{
  "num_hidden_layers": 12,
  "hidden_size": 256,
  "n_experts": 64,
  "experts_per_token": 4,
  "d_expert": 32,
  "d_shared_expert": 192,
  "hidden_act": "squared_relu",
  "moe_layers": [0, 1, 2, 3, 4, 5, 6, 7, 8, 9, 10, 11],
  "router_score": "softmax",
  "normalize_top_k": true,
  "routed_scale": 1.0,
  "balance_loss": 0.000231,
  "balance_bias": true,
  "router_logit_norm": 1.0,
  "n_groups": 8,
  "groups_per_token": 2,
  "init_std_router": 0.0155,
  "lr_router": 0.00207,
  "num_attention_heads": 4,
  "num_key_value_heads": 4,
  "head_dim": 64,
  "vocab_size": 12846,
  "norm": "rmsnorm",
  "norm_place": "pre",
  "norm_eps": 1e-06,
  "positions": "rope",
  "rope_theta": 10000.0,
  "rope_fraction": 0.5,
  "qk_norm": true,
  "attn_scale": 0.17,
  "tie_word_embeddings": false,
  "parallel_block": false,
  "extras": ["capped logits"],
  "init": "normal",
  "init_std_qkv": 0.0312,
  "init_std_o": 0.00636,
  "init_std_up": 0.0312,
  "init_std_down": 0.00318,
  "optimizer": "soap_variant",
  "learning_rate": 0.00656,
  "lr_mult_qkv": 0.5,
  "beta1": 0.95,
  "beta2": 0.99,
  "lr_head": 0.015,
  "max_grad_norm": 0.5,
  "warmup_steps": 107,
  "schedule": "wsd",
  "decay_fraction": 0.499,
  "decay_shape": "linear",
  "final_lr_fraction": 0.0,
  "batch_tokens": 32768,
  "max_seq_len": 768,
  "doc_mask": true,
  "train_tokens": 215400000,
  "max_steps": 6574,
  "dataset": "wikipedia_en"
}
Below are experts of layer 4 (counted from 0) of a mixture-of-experts language model. Rows are named router (the router's row for the expert), up (a neuron's input weights, with its number), down (a neuron's output weights, with its number) and show model dimensions 0-31. Each number is 500 + 25 x the weight over its row's rms, rounded and kept within 0 to 999. Numbers have three digits each.
After each expert's rows: "comes before" lists some tokens at least twice as common just after its tokens as in all text; "comes after" lists some tokens at least twice as common just before its tokens as in all text. This comes from a sample of Wikipedia text that the model never trained on. Tokens count by the router's weight.

# expert 42
router:517466474503494526486482496494493515485474518526515468491494515487515496521520539468488537529533
up0:484495537529478478524516459513482466507503475504506503501521476508521512533511486492497500517531
down0:487504484525475547525519567505507535456448496536494493505517517458471526507526515500494509514527
up1:488527479467513528502467480505450484496485483490544494579517547458509499476448494529522503509506
down1:518523527473515455533506523504506506486511566496520448535483478539508481512525465500541477502457
up2:466482496480473480489521532505529505504502491498489507499481505483524544484524474455552523480517
down2:509514473515484504490487498523494475490519540498538513468493464510512479476516514514487500492513
up3:530490471456555467513511503470471479514476437524537522565478497488520491512546502514547479485456
down3:484500529501480495521503489473518509528524531500520497500504502454532522524486502454467495477519
up4:508469536478498477501496463474493488505512531530486529494505512489498510495497510480508478493485
down4:489513476490506459507469458468483482491489506514552500548519500495507536511546504524512494453501
up5:499490534539554498522494526522489517496522510506501490537509483524563520477499532493478495519530
down5:506495502518507528484447504493481516497481507491495515446481497502481491470484516545493492488492
up6:488465524474483517499507466540494501491521473513510572577487518501522508486502498517510515500479
down6:471539489466533470506472480491470539542527526467463486468503467491520516498496450513502510536515
up7:484496491484524489515521557501545478446468504484541475465508483502493453499470514486465495498495
down7:528527494493505550522496503488458540537482485546489460511500543529459484512523480475476474467517
up8:490511494493506513502485494565491510506460495549475491515489497473487520488494452483475493463539
down8:494506521538507539528522528503534500513523497512455520494435486485469492505503524499470509531467
up9:463509471457511469514523508486519513550471493504506521514472517529534530505521552512508494471498
down9:487496501500532455473508538524510527509530524480518540470508519486466454486554525494449492497513
up10:477533490468468514484548491492505463494517509524496508533536497512511488513453470477507457545489
down10:516501494470488496443510499510480521486504523488509494492458479522479519524544466488495553499496
up11:495453507518524521519538490525524514504512492517510516536462480488500524570461505458546537520470
down11:503474483531491487533492514441504486513452499530509497471446498490478490535511480508452528493538
up12:502461512495535495497511484500519514522494495515535494471505514485522492504476528498498510515513
down12:548529519469523497472466564506471484483548501479527511487531480531517525534526496499499478510492
up13:494550512477493458492488516484494482466457459494500458496500473550504468491471489475473497512535
down13:494482515497496562461490509489482535497521549563487495506511539494474480509529515478517520531481
comes before: "-", "|", "\n", "The", "In", " The"
comes after: "\n", " |", ".", " =", " ==", "==="

# expert 13
router:493519493520484503489476515502472490510548496503481493470499517499474489509463473495470532528481
up0:457506496501533461502506478478496502496521477473504512475501520490490474505521498547526494511477
down0:548517482494490472510502511478512496527482491506449512492457484494487533486523472526513495487516
up1:524541497504435477473448485512467502488474527523498503499513515484468511497486485597524492493485
down1:551502523486485490496471511478477522524510524449524490511447469525470482480512521524494528536473
up2:498489512461447504520532499497478516529475515487530491498490493496506502477459547541516484513517
down2:498506465509487461497476530472511460470515524516498489496507495533468515508492507527542520506503
up3:470483445522480517446515484532472548495522494511507498469496509521517485515472527518537548513452
down3:522533477482480523471458481515482490477512523528478480508511512464499486503496472512492520511523
up4:443504494518506473477486466537514517510489529491520500497468482460549477494506475503526532471514
down4:504485492474509507507504512509596482511462493516472526527463488521465483522513495526526492504547
up5:514517462472501514510473482494457512525502464455524497511491485496506544497512491534491492535531
down5:502527499461465480482462464500480455476531482469487524487475544484487496502527477514492485469521
up6:491509505503507533503518472504472499507523471513493529462531511476509489469539482512521499496502
down6:494509489511558486489486562494483505493480506514498508496513550492485462458497507477501469477523
up7:531514494491491512483505476558484507487475486492502494522518500489491527483493519521521508515515
down7:490506514468513470479512514501469543525516486477469536502465498482504505520488494496507481483496
up8:480484481481491492496543496553472494474512543490492492489497459460526490503503459500523492515541
down8:507494518531491512490505496499476464483508522538506484478498475500508535493492473497482499491526
up9:528513529483491497477526505521516478529485499499516480511521525507499489474434516504500493516526
down9:539492510528497513504476517503487501490486484533492518467475449508469513515542474493521530511525
up10:463493436482509555530484497517540521523514518498520508491498520505517478479513513491468494474520
down10:486510492447511500492503499478506557500470510517505500472545473486514508538491512497482466453476
up11:507518440501503482481517488541538546545460522504528509554520477470462454447509492506519477502490
down11:529512470509541489504494511458482490522488500511481479541480495518488494508485524509495550519523
up12:493505477486489454507462472544527496479545520499499509516513490502532483463534518497513518512497
down12:550512485500493487483482507521530523485476489503515474480518517516487578526494511504527522516521
up13:492471509516500533489474469511501435488496465509470477565497507501517473503537475543518500486493
down13:513509479507535507486490454492477513528482472523497557516522460519466480503534482494484522494503
comes before: " of", " to", " in", " for", " was", " be"
comes after: " the", " a", " The", " was", "The", " is"

# expert 1
router:497459531489478519505494530484467466495417475519472513483463518525468466505453471478472456545490
up0:478475511450484505478460496540487492537475516506514515468510530508492513478465462516510471511439
down0:490488505512494508521505513511494507501517464505496425530476497504501528468512523567525482497511
up1:490486481477476485496508515522509502519521514485528538468492493478518511498483496547519477508524
down1:533491547493495468489491474502492449487477453532475491502499511493500488539518508490477484475508
up2:502494431497491503507530542528504511504494467483544503508480450450496506499542511513493510506497
down2:492493514495446468482475488523496452501518533481481512488500472486508516471509486456531467477473
up3:526512500512527501512485509527506489490482490506506528531504457530489535509479533523502486517489
down3:464536485477495514485495548462538515484476508472514507510535510492493495515503472499527488484529
up4:439503441501462484494503453522523477492504481513537544493489483500512499486492514496464533466470
down4:520527523510444547460492422491470515550510531513506513525533496522511499509492492475480495484506
up5:501453528515482499466490476527493484525532521470536509521508476526546509493456503537575505480498
down5:499475521495512506483471492510550492530509496480502487519506532499520454468487521530456525501468
up6:526482498513463536508507491523519462536452484491516463512485506531523509516513503521494486470518
down6:496460470533520522528457490449461492501518469476488506470491533512515490493510522526512516468511
up7:510473479486538489486559495538478518518537502522519531511506512481519491520460508517527520501475
down7:523546493514512472505500513518487462502474497507466491497508479483500509474457534503512546515510
up8:496503519484517464485529491508524502524499464519527516524482499530535551520473535522504535518496
down8:476507494491507527526495544470534467539510539484468486526510536486471468492519493498506489537570
up9:463490548483507498517490530511500509523510472466496505490495480490514482472491475445469457524454
down9:497536540514498484510488508458505447490522483478550498499483466486460502458540518526542462505499
up10:477478497471499507521555473518497493514561485519560497553498497535546474501423521534567497517501
down10:477488493487491510423509517525488496492493476508518469480502516464493509493508515501559526481535
up11:490525498512491481517557483531516503551489516540520512514515500542551506495531484508519483517503
down11:498486505495472498512481536537476492484475507485506556526522449482514484463504479468501513526479
up12:494497525474487545521518515513526494464505499516513516508497491480517510458471474545499486540470
down12:515480490515508481496496529462498540493490506496504491481474519531476459503499510499520484515508
up13:501443516475497484501504520516510505551486493463490493553495557524480520522499463525548480527487
down13:486487476478512551484499513469520510530490537511473512532511525500516510518519527503489480465504
comes before: " the", " a", " he", " it", " they", " that"
comes after: "\n", ",", "s,", " He", " It", " it"

# expert 27
router:484546507517488530507465493481507522502544474489482535478487506453492464520531489528484503511495
up0:466508557466554502502504497503533470484494477466498483523508497516423473482540506515545483505506
down0:512494516527478512552503530501485485507512509456456487494517498497482495532490529460503509486506
up1:463469476475531482496536477499524464538522487489490515510509493481505522497475503509522498530514
down1:532528526480448520477489487524492479473517505453515526514480454503502502524555560486543506481494
up2:550505503462502505551487486454522481514472502555435504541500524492500534506472522519540481510504
down2:462551471511511508505486514489536502476500452540483507536518537494474503520489502519476515518505
up3:516447494537520471535512467525509466510484469504495480518510500531463530525492489481543428494511
down3:518524544509489496507504485477513539492528498504505519477530468515516452508486523495473500517454
up4:459505542503538506488523479510530458511493537495505501515492528478453496527452509512488478509486
down4:483518517498528507562522496483468508480487550523501544464531487432490506524540470522504478493508
up5:482501487493512464493482514512493494498501537492501491530490504496522509506509503515483518492479
down5:512491525470489526510501472516487545519484532508470492489500497452561500466514465483448495497496
up6:536469493451500460527539494508512475518484505507475512541514521441502471478466508493533455489497
down6:511464527491511509496501500504520527494517515506471511477519508520482494463495523507491512495488
up7:495460495464484450539495488507531462504490532521509501547508486489539469475488485502494484487481
down7:486501520521471486479545474472454502500507504526534478514528524509533498480484476516476506542488
up8:477499514484530500531503494492549496489524498465488525448496488467491476438491497526526509517527
down8:473532511527489475477510504534483521490462533520554491484516529516516499484539516558507492516511
up9:497468493513478476507504478506530499511522513484530498510506491471488506526490497529532508484510
down9:510450503502545510491482498502479500492474462517519509485468488522453440514514485513502543511508
up10:544449484453472419499519486505518492501454520486524517496502515477500480508476486533554450456518
down10:457541482473448522519482511468492532480536463480492494528522516459425506471456504580526493475515
up11:481495506490534493485514494539540460524456511506537482529512463468518505454473514510510548481490
down11:495483515523466489453547490478523505535452521467498491519529544428522527502513509525486532503511
up12:529491491500559472508472463526529506525521466508501475509501506478520526474474480536521515516464
down12:499503466498524497492417534526505496520503502506528512490480510489480519508486445514434497516479
up13:526494505437516481544509487498491497497512494493506470524511490489491512480506497519552476478511
down13:454527466520473507507523472463515446493476541523538492504488494486549458471532464503521478460468
comes before: " ", "\n", " 0", " 1", " 2", " 3"
comes after: " ", " 0", " 1", " 2", ")", " 3"

# expert 31
router:527450476510459521504458497483482531489514480520501467476496512478496530517490479474499527538479
up0:513473477476460493520499483495476447511509463500471457515505490493500548466465469432494509498469
down0:522499500481520516512518520525503499519493478502505489494470547546511508530535502495492472502475
up1:489518464490568522499514477494485467500485509505517501540533499473526535494521469471496513486492
down1:505493484536498549509558483467557468522499495497524450472532487502543523565527490481502518535450
up2:494532524477517484508513522496481509537479452478486542560482517504508518507476489500502479498487
down2:487504518480483485482530480518510501554496510484501525521539501517484470479471497488506514524516
up3:497524499486498496470520456515509510460542503484529515459494489524518521469528515487512459494495
down3:524486504510541517475494499468472515470544524544492537435476470506520538499441523523489498484498
up4:478485471482535516497508517500462511514522522513485486524508510485493542518508468546476499427516
down4:509463549530525485508493505461525495489453538495512488503529492520464490491485485535490480491489
up5:529478470492516444545494504479506491492477546465502529480511491529542477477500499522438516483491
down5:510515516534495518509484495485547497510504487521512476513526493485482489463510495473511482461526
up6:507497495449506490515522505500488451501447485510491513540483461528507479509506500490550518495440
down6:507477491492450495484511541492499467461493492562516494512476443434418513515500481472480539478529
up7:504464514506512503482543465478538485521582509500528513487478487487490546549524476491550512501516
down7:481503511531515492511495500492494519496532519504494491490517516512513520501534540537447524518497
up8:481491520496480428500533523497480471496537501488526488513494490499518573485477438524494511495477
down8:504503466447499482523461484527527498526525491448504475525500522485491524493479434495495506478504
up9:525494507463549539503496497502499518554526483474523500504500482484526505529499502510514492459507
down9:524500480484490519489514525526510528510503471504487476498488517488474520501461483484510508533503
up10:479494526486536465518469485507498502547509460460518530553517505530490481514453504468505484500543
down10:490523505517477506516499492499541505483544518531497480461472464484478510517477463543448495498465
up11:496492430554539496541527486522495483496492480495505520501530488538511533474456496522543471509501
down11:544528464541424523475520541551504497498508492504528538541509467480474498490484512469512493474482
up12:451509474463492509500514504495499517484499519481498495523534520526477543500466540475514514533543
down12:445512474512498473530481551503490538530466482505508475492500537494493531470477478499502462512512
up13:427498478472519523505540526521523497501501505543512543503508449513505503513493493480515529527509
down13:491448514472517464521538510449500497535495496522461485543504497506495542510486477505515520512481
comes before: " ", "\n", "|", " 0", " 1", " 2"
comes after: " ", "\n", " |", " 0", " 1", " 2"

# expert 6
router:535537464515481496485482517497497537488516499526478508482479521535482465528491535495478543529460
up0:521506490482526482530531475484540479567497517481485478513521531511511482485485477521520472480522
down0:544510493473500506550514486511521504502527442473493487518484471498447468466544491519464537504480
up1:487479494470502435493498504508523488548456535507502521546498561462463527491500518485514485498519
down1:512504492506504467480491490433524530492491503486505480491484495460498518526483516514469488473545
up2:501506495458510497538509501473491508531499455476549508531502465542478478451515507526487512452505
down2:526522517517517535486502521498471495488499467492524484547472470546453485548502495523453529502549
up3:502542508465556488501516544517480527512458481462507574550488489506508538486497535567528525572508
down3:520486475551508488534510498496495490520518468509502511499465458516477552486507489494493473486489
up4:503500510513542521498506548497530514484484484524531521535581491473534502473477464527523477502516
down4:511500508519506503516460500473509491468537524530512475555524496462507510475490469517468503515481
up5:526505474471518481488496490513505475497465499495469522537523514531502512488495484486516508493504
down5:461487492483522493532530529486460507493525515550522498520524528507508498474465495524507437476503
up6:515462483449505467513519494476466487479506534520522496523510516516519453498480488520528503503581
down6:529494534472485494507487505507486537465534503512510488505509511500547506524490524517496483533509
up7:501497459479529503522528494504484466445520453525484500533484475519494440455474525501509481481465
down7:501527478512468455493471482492488509483494498481466518521465466521505468493543505521475500516534
up8:496519500450510489512539500496501502500496502470524512545522490464457518492503529504489489490517
down8:499497492527500488488493509474491542483517536469477477460483501462488490467479478500575518497509
up9:506500478449512468504491516530536491513494522536526548549502537492494477487504518511535506482442
down9:498495491517517491470472494476502483475474480484505487499482506513501480491543499510501503509468
up10:538540481486538511468515478519485491503535475501518488487516514506493483493458496525515516496518
down10:524534512524504512492470496465511520529501475547435477511465485506510480535482519455515521509467
up11:492505501459468452520528495482542484503506485542473525497515532472550470464499508513531460471470
down11:584486497530508449457517552452520567482533507471530508465522515483443496508480512507522516491495
up12:496504514506491501551497495522521496525475543504533478494471500433535496474491510504486504515511
down12:482501543527512487517526502544502531496494511548502461560514463524498515471483482503483490551494
up13:527521481449501480511488512506553490503507487490446484479540477521513536470457469496486491520525
down13:479517544569480534496484526514527511509515502546503443508463484475526503542536552542508516509498
comes before: " |", "2", "3", "8", "9", " York"
comes after: " |", "|", ":", ";", " /", "/"

# expert 60
router:530537512521490511465510521504498523462550557516495454478468519519447521503520458489481561533513
up0:503478491460519495493510505532545472531495553544543486470517492503513500481480541511488503524526
down0:496435512535463488467498543513497503534512558572530490480501510528478529497524527468547557494485
up1:508504477452538475517500484474487498494451473511491489493488507492519492447526530487478538518514
down1:457508520536568529560504478448496490459527518505441496460481511535525532536447497533518477501491
up2:476468454471519475494531457512490437587488511471471491467510533485505534455489524488522475493512
down2:489476497485471517493516487475512511528485489535517490495489510541527520506544521491482471476521
up3:478489517481530489497541511520487489512493514488508480532458450536497552485520553496462496516492
down3:538494553505534502474500513487495455483537500486535502470478550498502528492469518489503458529538
up4:479489474488565519502455457544533493443523523509465479530508501484479463479481455483538504489522
down4:468458525441549507465539511479518540500498456576480524543491523437531533488511547526514552511520
up5:497459532512482499499498486530532535509515501527520440517490470478519517531533487470532514482513
down5:512505453529513521551519511476502506463473455526486515477545484478502527524509504484497480519518
up6:491438518496491513472534487551516495474467501492521479519492470439473482494542509481541510489537
down6:504488503506542511503521499485492505501511467507520514523496475502502481528477475498520453511514
up7:497493459493488473501543497529473509531510537471516527517520464511524494472493501495476520516504
down7:487498526481448499527486508473485517455531490494504482467488485489471485485525490493509519520478
up8:502552454477538513523453454488511441502510504500566480495554493478514525506514517467503497513465
down8:492531537499507472524495497520502508539488503501539504534484491504509486485495460507532478454497
up9:484519522423503505472502495494535471518471517474520485538480493483497513497529492494456523481493
down9:511543506483565509538489449511526495478482471537459513493526516497498502494495468540519528523477
up10:500492486487523526543480504493516476531470501527516477510514503510495524496483470526502536521541
down10:496515535524520504529514481540492497515481481500523488514464515502467507523513491498532509517538
up11:504506497508490474572505492472515500503487507474510432440512508453538540506472497534491535522491
down11:525479501492471473521539498481481498505515500506489533475506476496499513549525545465500487468495
up12:467515518520493517520488466523509491539499528511488498500473445520515513441506503481524490494427
down12:490521480476502494462490505533484513510487505493457491470502504523522512471534463493479530465492
up13:465484484503488498504499487492518494494498538497506507498500511474516477469484526472465478515502
down13:505476490455504512481487526479521518479499539514496482525453473494532512525522550522525458482490
comes before: " |", "7", "8", "2", "9", "1"
comes after: " |", "|", " /", "/", " (", " 5"

# expert 45
router:519534478522480528443494518470468525497591497518464479491460528524463445529561541482488513529507
up0:446519499448541498518465502479457469494511477517518509494477491515497512496489509501500521505508
down0:490532494538495516536461462510516519527519501460486542497523516503540490516509525529485502444469
up1:484508497499516482501496444472494506535507539498507499475455475531485471506538494513520531438511
down1:512479497520490531534510507500517467455506522487518455471500505500527542509503488465502503464506
up2:473497486482522462475536474512499500533484511495508518503506516502507533483485525499487497443555
down2:535543489497517456531490525508499482527537447476494453531506482515503536529428503500509468495468
up3:496519507523557453515498494529487470504520529496459448477529477497486504473464440533553480460501
down3:473504497531498522473532510528499497460531485490522461477499504481540511531460460517470518484522
up4:532508539471531506487519470517499488488500498509512477504505506508483491467512508537485523513529
down4:447476503505476529476477515521525466542482495528500477517478548474465474552514546517490536523500
up5:463489475473508459517521469478505516485509505509532489527471472469484545515475522489497486506460
down5:548429514475561521460528481499469540467495503516471529475532429472491508484498510549517501529530
up6:512494497503535485497498462546481493468497505468503504461501444497525491509515546492542498476513
down6:496539464465540490499513447464501496493512527520512494473522457541501524463526503508494449508512
up7:502497475504483475510498509511501509505502503505517557466494493516531529480446533499525503508486
down7:460536511488484497474435515502502454495497475482470520492474494480483473500539492529500483493485
up8:495535524477501455503566468512534492478513489476523544504485478475527438463528469524512517460510
down8:472433490460491545521546450507497513502489509512534487501477491550468475512487521498509499470529
up9:481494518481553477474514472496542496446527501462515499514503476540498501502530463492519491490506
down9:514509466484473494466494525467444505521455465503475593473479493509463523477470444512460511496473
up10:537475488545551484509529479494500464491526509459484485474491507490464479477483504530495476517496
down10:500526496479477465495524501478513497478508524496512496529510500471492472474551508530496472498505
up11:496499537482505475452545488500527503517486527483485553500510498516501510542513483506554496497485
down11:474499510523498499509499528538483510497502493521494474504471472496528490484471491516473508487468
up12:499492529492520488504495465493514505525541537505496499505464491499515517497494488510539459499491
down12:427529509473488504495518477532523478487464524463527475538482477486511462460521458488478533465545
up13:507504537486541500506513485512517480495495484502503510536547492492516509476458508524558511476498
down13:547523495474554475510483480490440570491475494530481549480521461514487450552567512459479460512438
comes before: "\n", "|", "-", " The", " He", " In"
comes after: " |", ".", "===", "s.", "==", " ==="

# expert 29
router:506510486511487521540480514492481499483492462517488485479478500521504485516471537495482498519513
up0:528532500481525532493524467530516506473467484505518508485548499545515503510497481538506482517514
down0:503483508491492497480556534498491478481493450494513509486531505543475512497524487547460485489520
up1:446481506473528515476509450477550466540521470499515466514473482512529502494470500522507472467489
down1:502511472534495453544437500503497510480486451478519519482541488523531503479458514431487501503503
up2:484504506499518520519559485513491469435509520512517499502493485438496497503436507488521504516524
down2:475508499494513512486497504491504494525522500552468506473513463501485524486564513509513478520491
up3:502439509472539506501482511469516490515472497504483574525520469535457490502476503486482513503500
down3:499490479500545457505507462471445520534520513470491455469496518429523473505493512521479517493488
up4:551470484480533499483535508527556498526469475495480503476516508456546509467526517529491476502470
down4:484510458514523515465486483518461479493477526522483449487508512490498515524480540477457497484520
up5:557491515474504504532485522482551479463487474540576484461509478471497487480446491495491439458504
down5:514494517493497466462489497475530544487506508466516496477524527463493512520546459495472503476530
up6:499463468471485434544496471510551484518483468499450517516494545521517474522506494478465477509507
down6:484518491518524489526487526478494499514553509494456454503526468514498476480513490483531485519479
up7:505460487482506489512491485498483461533481530498526541529523487503542496535502483544512431531447
down7:503486516548485490525496496482470501522488499499467515505490513536476487476495486486464490508505
up8:483503511471549491511483500542552504472491468473493513508516452538498521500512479536507465483518
down8:510510481503463490531492534475425523509494540507487467497495522521490517487467515477501484466519
up9:487515539468461469481487517477504523504485477497495549502524508494526495526503528558536539458519
down9:455488527522494547480501516495488503469483525481487499459519497482514514515524501499496497478503
up10:539518502492504501493494478465516484539474515509496506502523479505503514492470487483531517475492
down10:521534500495495468519512492525553501507502479493517425545485519513517517495498517530503500484485
up11:517462542482516522515467459504525504530528514508536497480491538445527521499514534498524447491472
down11:489515491514479444504512485446508497522532537518512473490470502524506571517446463527487467500485
up12:515485518472462535526493472524536494517489518475517513488495496506509527515425488499459572508473
down12:474482534506470472514526548523479484460500516517477486478499435465477509473460482478507463488531
up13:476503508525510490479539503501552480482529435508507532497531532509469516525479501491501485517524
down13:512522491540496459493475494474520553488509517515530466499471476512401520528488535520501482540532
comes before: " ", "\n", " 0", "|", " 1", " 2"
comes after: " ", " 0", " 1", " 2", ")", " 3"

# expert 9
router:524448475529481502464455516480469535486507454510480458477500521528490483523466482478471557494518
up0:500483504458526508517482477508531499467517508532488515490551504463502519458479519493459493475521
down0:480501488515487509533465470537520512492482534527510498510525536527551491530479471512497482516516
up1:474477473474515458519507524488525528504478476451521531525576492495504471498481465507507526513493
down1:522526519523497513485492490464506503488462544473499524546456522516457497506521520547489510485529
up2:475510483485490480511472478515523513514509505480499475482515465499545480519451468508516506452506
down2:523530515517501560535518537486486524554511501475473520530490482549505488497511490448524489532519
up3:496513533474485525502454476491530525527472482528436519509506463504506508523457527526480509535485
down3:492514547496468499503547501519481505485539456476513525479494482523505471465521475484479513515515
up4:518516471468517507462515512516566535504542566484552522504535521512514499505506495528493493514481
down4:495497479505486467522524502551483481505471486513438483507532503513477465491537485477494492520513
up5:506483498501501515513501495465503509530464516466551511526510499499470522495487524535519488529504
down5:491529487504527518522494518518508500480494510538473521518520502498479512488557453506483489494489
up6:463482512495503483547526501498509482496496501481520485481507476506471486527476526523501512464477
down6:507462589458542515456455538487495482506519527452512506499502514559528455512519501481483481466510
up7:502503524480500456524475472475526485512498534507494544513549466473498550492509529496486557522512
down7:519470472509504515485450529467455503506444526527465523489536498511554495484505463512514497510506
up8:503514478505480438486532511438446501501512557499485538528489460447514503483499562466529507506513
down8:531455493469500488551517538501547459541465550497506507512496469509474503483552485526488529467464
up9:488503539475471482486492491532511515502491519487499506506502508507505495537531488501509512498464
down9:494503500525534468481466482512521497474523507499503458458476490533514519499480481542470512458496
up10:458497455438496474490510525490484453476462501509510527509486496524522501518483490480495535485519
down10:519503465525504484536498524495508543427523518496522486483498493541556501502486552499530525508536
up11:479502495460510449490490503489560518537512518501498482544485480552537529479508494501513477502516
down11:510461484486462481498467505471550537492488527511488509507491559495549478484524504484555513465507
up12:508506502457473508509544462523558482546508535452519498512507471444483510442535485495520527479484
down12:508510496458475516504540490560504498500523510503492508493486522488518489501517521534460523512481
up13:449548491508497518572515504481469526479475526485462503503497497465524465486468488512505519470483
down13:500442478504549486478474517506498489484512491489473481520478499497504499440486468496509491491531
comes before: " of", ":", " in", ".", " for", " was"
comes after: " the", "|", " a", " The", "-", "The"

# expert 11
router:527532473530491521482477511463474526552505484515465501472464528539577477524494511487484523502488
up0:445485526497508459529534468508516464458486472465489509514531505486539504478515524537549496482481
down0:526505496500500487517505459499481470538528507533469505528469466491518450500471452485478494523522
up1:530479511496503470465493499498540491493518492489514491477472464504488516476504481484510448506456
down1:503496532568488496524489467504496514544466475515471499503467498514506463529503567511521513529582
up2:504532532456513482519483490483509458536492520451497500457509469554514532442469517463497544466524
down2:513481511457466466521506470470489505518493518531562483474511490529490474489511475470530511491552
up3:483464514510507476526525493421539471500494493474520528480526508559507525516496477543536470508527
down3:498518492500482520506518479498490520499491477513493482509452524529543530486457507474555522558480
up4:469529523473480523482489481483520472541519520484450522466520500486490506494478470499561515489508
down4:480539489465523491491475476513493474475464508519485547515520534458537487507476494510505525535456
up5:508512521520500497464486480494544517508530515514509476499496451464467498485534494518484471549494
down5:486537464488506499516495523519518485538452486526549474515497489505548520489484522516512543443483
up6:533483488510480470500506542531563509494502542515490494484475498468519546465491540506544490494480
down6:501506509480516500513528545486495477486493524494469476521539502530507458483526475455527481486500
up7:505470509459502485539479471501517499526530513459511488501509520491505491517505479482495484506487
down7:511491499513475501499490505500516495528498519510479475486492524516480465483481491495479490492521
up8:461517519460529520506509476500521499506518515499529462522533476491520494525474486506540456480528
down8:479522477538532511526504506521493551516467505488454509511520468497533492506505492484483521453491
up9:460515509510503478499537490507582495489497519443505537500501505485490509500491494512504462478521
down9:511480511530496511502520506492514541541488492524480478469502513485461526506507492498528466550457
up10:491465506480489501520484487505536535526493525492512522521492528458497541466493497484471439518500
down10:510506481533507503525520490461513475523506538479456469520497522529490452512540513519506537536492
up11:457498513436532488520474502463479458491477534474455486470494488468505498530548463519512456514531
down11:512494473522508516449525488481519499512482491489460482521480458476529506466546477504470479521516
up12:509496485464538473494554468529510505483523475474518541493460471488506529528486484524525524463467
down12:550496513535493503513527498451507500530521490540522552475501522525508501522515494502569518505523
up13:470511495489480511508479503512527496483512522462518529524472551435535489464443494462511505457503
down13:509488437454485463553466545498472534489510512456466533497518545464468526507531452496543475489495
comes before: " |", "4", "°", "1", "6", ".0"
comes after: " |", "|", " in", " on", ":", " 1,"